Weights of a small mixture-of-experts language model, trained from scratch on English Wikipedia: 16 experts in each of 11 layers.
Below are experts of layer 5 (counted from 0) of a mixture-of-experts language model. Rows are named router (the router's row for the expert), up (a neuron's input weights, with its number) and show model dimensions 256-383. Each number is 500 + 40 x the weight over its row's rms, rounded and kept within 0 to 999. Numbers have three digits each.
After each expert's rows: a language model's description of what the expert responds to. This comes from a sample of Wikipedia text that the model never trained on.

# expert 3
router:508460497501470536470586520530437453473476457446436421469455582480476466461510497548569531543555455514526520521508509516458462485559492452638557559495432489463482510516516509442497485588495626573450513562400451565463520525481515438433499475451483527486455549491464496501484558461464490522486528446438485523494467492509519461552567498558478475462483503495498579471537495513490501504513
up0:449537509486567571534564531532427486446447489554447539616512488508425471498463517464479544480524474496463543448527561552524469546510506475517507507537508557493487462506541553551438522546432491433521434458541504517531496476515461502488465579521494498407490442472528476494497571547536556528474593503504478481563552574539492540460433546481495551507499498538446594503499530509461491421482
up1:584463469510545534484503444526543486550484470500493556493502439498530501464481532543443512456479496496512511549460435493444525536483499567567516532493518503536461554488536453537541581478490505462484481539445540452497438490440472439575499480481570527525457503491502506539461591541564542504531499508518506530518490601537461475568454502489456443565500483594521571492463494490504533495571
up2:540530497493506533552543516551487527484590440482476472482574400449514512490531486518458539462494537572579475530527483514473474509507529524502518517515474511496517544563494477546507450496516502513452513506507507475542506543460462458538494454581540560452437540503537480502524509536490389516474501517438528498486525493504471492516512629489610456400473520497535440507475564433482461547587
What it handles: Short letter pieces starting or inside split words, like ins-ec-urities, eff-em-inacy, mon-str-ous, plus prefixes such as pre, micro, con.

# expert 14
router:486484476435527486554493490462498549538551518532572439463471465495560456489501449447505504540496488470482480503476544474530555534495500444496449485462414493485486527540472485492483443557537544489574425475503500505513544569523420538428492543495470512453557490513516474431410525505497521470551453517469491531515571455584491463532523486486485537469511503467451584521526472409438510505448
up0:473470533553412452456442515484506497613515613502509438496467474460478476512500514487539457559466452480467532463452573480471505536560548519512558508487481475468422482463403485573443531596519466485488528484534491521420548524523475532489508525507472522459514459551499514487532445532478507577546507502411469492528513549483452504489477500483561484585500567469577486487462512518468457552427
up1:506462494531479499507498467501479571416492471522531496502555550457490461472555464494517483508466456574474409416498524510562564518488508441465390491461513476551539483432499559551447445507536530499532449463471622425592577502443479497442495512596545515507453507509528536477522417522507411566577485479525449469470493510479487470482400540460443540488504538467479489432547468477573491548474
up2:498508571496520414418517458509496467489538561502505554483519554495491503450478494503538536480524529519498488447493497522456496608471516461461515500426447515531514464507512460480462483569490489551435451414478509508497541516512488511505461439519490527533531510551552498520534452500519536506441475496489491488461489527568498523561481453510456538595559520476535525506531441496519442524547
What it handles: Field labels in infoboxes and taxoboxes, usually after a dash or line break and before a colon, e.g. Coordinates, Born, Species.

# expert 7
router:476531550488452558475545500554499460505475485505542483438553496477476512502486465558540491495548494534488526491508498429453479493510522506510541511460469449530477527559486534550534549480508589561502408475530463510484432466468453504505488495453531521507521461521475455444573474493609564448472497493474560481498507588467431442538582463459504460431502528447473495421467557511550528486525
up0:539542482501525568550510526557537471527525529512562521493511537568533501485481628520515491461502485478565565527569554516531476583475489442546518503458553517522525467474469487498467503451543414568491535483492493490464551430461548516489579454528496524538484443506486550441558485579478497597472546436528517485447554490526503467470525481469478478502515465566444567527501505490378519508568
up1:482453582480507571522524498515490524518560499483453486503570480485525546496513549590521535547503495546510555388471511538533438413464501490455532546420552557408520453505436502515500458423475475464419532562482496575532452552490548473471575461461505541497494525513477563496522503527499503445495493522404527512503448520479484516458433507474566540447374502516569506490540506538497455514502
up2:473500442472572513525433540507478501485539557491503490476544475473524462651434508557480500520441538442520454450496494428542546479548539458445521484552468528466441465453540506510518495549463558536496507523586526501470503577427491526535500496447540512502562487519549471456593507430481493483510527483447404563440531543576543415469501514533418497532548488499543520473451447487487497525546
What it handles: Numeric tokens in tables, scores, measurements and dates, such as 6 in 6–4, 98 in 98 kg, 88 in goal minutes.

# expert 12
router:494467492516482569499486531540490551454499466543499461448515539447473468481503453516499491491564467482508411559429513484527493486558500444560458516448485494484471439463534562495563478529462544528434483449481459524547495481512422467486476559471478481446531527498471475472506521475558557452609497489523500487478526540485472512586585513479530482494515479527474549463533513506556503515472
up0:479538483504513544475436533464428485530520453537475507496471498531600511485458500489487483453553448485461465450492468456481535509469496517463451515423508560551500512527470475468504528543568483517447402530557521513421495494559459486514591456418517448541515483444526452503515455507520539468474560531501529589531500474539488534583491465474494582485438490401404490506478480495504466552528
up1:510522481519456484589495545455453496463517570504503468496501485521472528522439556463531511504498446467475515455487423540525532460488567488465511504496527509497495557519556508458457469469474494464480475561514454506507552506456522428514500543582498517505439545486471484551510502531452479484507524453495560521464504516523520493504466519472535491460488539481436466513471516488522503482512
up2:574492457462490454518489475395511493557522504463542478487526558490448386443544505504570508473514473446513468496434423536502462500484503458555495543562491512451510495550506530466413549536522514470495453522484520485540466495534508572562542519498444495490427503504497491551454464526528495441476486480502549450453568536552434480477553487500522516513502507571466532504482525491538516472499
What it handles: First words or opening pieces of proper names, especially compass words in places, such as South Carolina, North, West, Historic.

# expert 6
router:545501505543399489499502452504559472484544527555487394513521437515524508485455496568521446536550481467488429523506465510514468567514480496479524530497504488527498493488611563537509426547468583475500478449523572497517500479470484392506485545500546512494536464573532394543483506487449462456484554449553483511517480516525571525512569500555473515469493505563493504513540503520558496484475
up0:469489568484510500538461561473515501474500550523535519493485532495517470461547530524467478520528512511501461586607461579518460429590499468476507494481540534468494504496469497475457447459549495531578464499456482526556527537568513434549504519514485508500567479510470429528552446395521493505506475466493428520487539461517540444494464568558522572437517547545527526463489489497514512520570
up1:537489445472536461525449449527546484460565503496483540526508494622527546465505564493456500506433500549486518541500550537434491516544372495541448496503535417548483500518478445497506475525589520511490566483525587511454535490536491526563432446534470480390510524489525513524473530469514460453465465461464529469538500556461486425545542534515538477502523455491484455505549458513478498489413
up2:479474475442485493540535456386507509519473518523449465473604456527462484447517495528598449538578464429512485473541557533478443490496466526525509480556562474522562555482567544411540446472576529526553482470484486516456468559534552439483542578506555450530471456481461528511520515443513525452443473489478530485457571431498504497547482502521357507505477527459567459547409509476482516503542
What it handles: Opening parentheses, closing brackets, table pipes and percent signs in census, election and climate data, e.g. 91.2% (, born.

# expert 9
router:486530446486458434457477491470505452429553497617488494422556619479478499527517505499490481512430484523531484504523460483504521507475479384531473475489490506513477441567542504511549487428475503564531497562513565595578462504567479449457451432475576501462499528563614518561528506585440534522483473541449442520524481555446511548516486467485473547537458535475488558507499479515528518542486
up0:482463508508528557500481482480527539564506503470538447479457521504430542505544539503547484571550512464504453475580501461517457497528392536498482470447523475550458503525462509564505512498405512495459508420448530504502439486446485527529458466519505516471474472539489465551457584451413464506516526408436511547566454521429437447488518493555471536549520455498468500516557509518593522549511
up1:518483546506524555534487540531542454583537470532580527542506542538477538490437462501518485467475476512508484488533456521464533466532484497520423518469515494494430527480510541480489438462490600478509492442537435363445494478452470495454517491522502492480473433541528502454441514538512556504550497519427463571529512546427523522466494465446515530546535507526512491501530518449502415477538
up2:520506546498541486507467508522428499502534457511478491489489507530488597472549471576528489481496494486563511473512550562454469534524516448478512478473471525490505445499466488521525489433513552594474534503520455563508461523521540530501506482447486515468551442493515439571544516509540534476500426507425572514537472511501493489490463437479509527399473506409420538514565470557436456504486
What it handles: Commas and other separators between items or clauses: commas after place names, and, semicolons, ampersands, digit-group commas in money.

# expert 10
router:469444550431445509469552488505508536482538453508484488476507489425473446474488497454490556497523518451494485485436519514443448620593482476525517527505429549577558480503513512499523560546525526538491540439531471476478485476473438474528516499484469465454508475514569405492462475527497509546399506440547442464447451505482455501600535472556569531492556484496491530526441531428478471443494
up0:490552470468485518523495566484546588462488501472478441500491422519524461530568490488517500449522459501534509509504491491588397502415463485456473531466464396448497537570509538519519514484434517478522411532512493451479534501469462474518437530477534501487467545466497413432475548525518530448527566485578548537552482494575452481529443455534531550543464516437542538464540599592493453494418
up1:426533497552483532608577514561542511488517541495418523470473490483465481577503467542468525530479498519517555502541543501528496475527447433513468474497503497496511563449519478515432474522550458494474511489469507493587465434525437482462530473505528535428510476567502480509461495491481452600522533492510512537490552473518517462579559534421484526524542443515567529472564473474480407487462
up2:442504421447406505473462498490486555564539496491517581485561493482455524547494439508530541469507506423496584433465519445483482495471460483468530401514447488482550453493522462464471461461503405426481574511491506519551511567508582515529489470495529576527488497406490555526515471494521513550472567482564532455533517532506517499530518519452551482480551523479531517493463526469480567465493
What it handles: Sports words in athlete biographies and rosters, like scored, led, started, football, and position codes such as MF, DF, FW.

# expert 0
router:441557514518497515461499504493531445563470464566555436491516559478570440511522584516580536491529531595521478487504498472471588460506462503524481489524474492587486495529522484456532493491540551503535453516523492522519492515492442438453493424459527460488508552564554517500535526503506499442438435521470524486447477520414477526596549518504523511449463571561475525483500498564494492511429
up0:439477510507502484498523541462529522600445533537474439470537469514536457542498484524470534466526461464488478462438517532446459522475512509500582474462533518541607459551478539461446534517517491420530509562481515546492445619556497498488456512466531501525525474516518526504501508510491519470517505502516523471508457518536528513472444425515563510556499547511504455602472501391525523470522
up1:538456489551448533487445542488520499497523473434490458522540516480567540486527529431520530399443452520472520432496513492468436545513432529474501505560467474454500424534543476533481569481419511491504457474479461489493515538502473487497467468488498540542522499492522511479450491511522626577556499496474581491509483442496444468501503566555502479494563523446541551518477543484500498499480
up2:544525496505551554457416482492460568456508489498530499466481579491547520481460435526481551529512465585549516466453458475479575517580441556532506527462450524579478540452510520475487437516508584445430514494491534493453504511471509465513397469459498511393469499546473527486445520592572468500504491523401538446452508486460466439533456507529499436452495522433505504520548481443433457446457
What it handles: Prepositions linking a noun or verb to its object, mostly of, in, on, to, at, from, as in service on, one of.

# expert 13
router:504528528464487526489510517522523471467529481497515505485453463515477519427555520510468555443493414495481448479470546460416436492489486458522528504476469552491491394534496472470522511536428590559471545487483461535526511532498506534374450514496471496549440504547440516457516393450527508529485521462493415499473482541519492501548481476470535470482504559539512551545536498620458535536453
up0:420470431538352520476488502457491474510543540488542487503528493502521467499494492555548490524534488440474483551582477516490483556490547516512462534427485544554514444533501502534514571485483540558469540491452427520482500476507462475519564425482533502484516446469494477581516497544553544504521465531514425549496513499526510507454439521499499508470462505524514502463579425524570546474501
up1:571415544544435543508500474484581493487466531546464515496539562544463520483565511493470481498427456478506459490542486511472424524502495535493589476468486484443477485454516511579508489578499469494491437472488418525538506530427533519500468555476478465487444545498462428529550515533505502486521517526617470438579458447473579489522564487528485505503491496521520476474541446503523478506492
up2:536445528469493540499531481493468551469475462530539533562481461514498508503400470455490495504460472559493530540476558485524470501596435487503515467501429415458532513510528472550486551546512484548510480514425507487465526512488550539412489488441527538503470473403416482492472558473519520431477557483533505426515543462509522483493454557542506448427439571471516514584517529485518530464516
What it handles: Nouns right after the or a that name the article's topic, like series, family, genus, List, award, plus was and is.

# expert 15
router:461493486489491484497514563505508452507455487565451428460440542489555470492456460503516553511545516470474512536486480486494446435510439509586538564546449534445507531481498566521471496513460563508478499514454493540564461479473393512457364532437517466496558552585488456520518494480482483538485490463461449493465473532431483559535480471531473527508487496525477508405616522486527532508442
up0:520435552584561488499499448535522525520514495462516552497479551443502490501531508524526524437477471416563489501486477592605572508535533493530536506423447468504554533524470534495528505563576522487560482472534514582485455575552475477543536482506452454466436533431504525536522526493454544522522527431448486521519399536499497567502536417490496486512533482497490511563542426562493452470464
up1:548534483379427526549570517534545494480572508532470496488555558500533494425504503475436511435557501526511515523478478432511534429519456523501527474463558519506537461510488466486475514554502512462496486530465471427506477525488516423418463555523500453531466524489478440511552453470516409531466497467470474552500464488504502526551517515561496500473499391578521529443459460515490480501482
up2:499534510552567511427488453508513480541427467482462571426476532509560494466536426559514522453557512466480496459491494448490497479559479398553528543626526492552525497555515545516492515463465522465554514526485541468490468461478497476585542414501514521495493555550526449497488520564415533473521504450446520519572534499501521486532494442552462546441545496490419580500476554512515536359511
What it handles: Names of countries, cities and states after United, New or a comma, like States, England, London, York, Canada, plus country codes.

# expert 2
router:543506507416473526525569516497527528479515555511481481518495530486558495478572499517447497432507453475522491580527486459474551509499456497553453482463448573580510498453538468440489519505471512537523596444475477494529508512545478485475417548476540458460510507555459486460487475517506504583415426510469528435458425469504480444561500503456541496487532464453422472438515484473513494511504
up0:528458512484492513493504513528529589516510400546501450596529504536513519567508506501446483569513593534480524509513548506541482515523477545523420460434473466425507527505551423493525474454399510517528570491511518579493526456552491501519486522503507485451536558542532509496564447548458541554449512459542523506440538608471526492466579542477481468522528472546549463494462489451488500470511
up1:523535513453429473516467516527546452543494497489580522440432523457601496449446518561513429516528474529526553470528477478509512499499508470471464464497526505531493487512536504471496528586511552511462594506464458486422591464517503553414494475462545410567474488513530531478539546495552531510498458556472506510493505464464564568509502484509519531417505561512522464502487455550532445481472
up2:545480483411481606470434542446500523527503517486498518472544443547500440478518517562515522483482508439506524486500503431485487490444528522543501537527504539535500541567506497432501492519530473525540489514462532503482496482553504550475469485442567467412485499555561524455526453499498492465477522467477484455524467491463520468510488491461499467458485484500553504521525547539465633484513
What it handles: Mid-word pieces of foreign names, non-Latin script bytes and symbols like the + in UTC+8 time zones, e.g. Purd, ik, ar.

# expert 11
router:458530401528467527440503509460518456497564570497524491471546543489500460515549506495502517498488469546507510503471530483476481512481471409541531584492420485544484432466627466439538506519501449500534560503524531602518541501451537477488471564460486442523521478594584542552531475467545422437529474459449542507533535561493504515520508511463476473521458522526506549508503513527433523438457
up0:484519501524490491550425488492487522508490516452474469487445491481509434557515512512582477502493473526469489490480515470483429410533561461482451493477471426486485527482494530503522413502460462548511462514585481496470516534512527468544520511517506447472484535504474508463480468494445479526522446489438434525510496513540485494482502490526416478561479530468468598549483459496439521454433
up1:434520416496544466503490534527391511527484525467458587428492541506520541516486525505557479583515506555522495485477521476511497559545531429503544545505472518517479498543488543564476531491452457543444465510554533549507510494556552473493519539468610392488559534484554510483525516445471515517484499477508529409468542462438559521498526565518445522504509469467520538487527448461446514541513
up2:424487520444506509470563482486487500469481423504456482499499499528517483601488470575493500487466498528480541511526497481516471526457565483511448520484479485399505471455556509513491468435475458502462477606460500544480429475427460464479445414515516518496528489502458496494462501421522537512483487444533463438443490550501509499502548479490576523529486526428510443486480545473468493428525
What it handles: Sentence-final periods, line-initial list dashes, colons after labels and table pipes, plus clause linkers like but, while, although.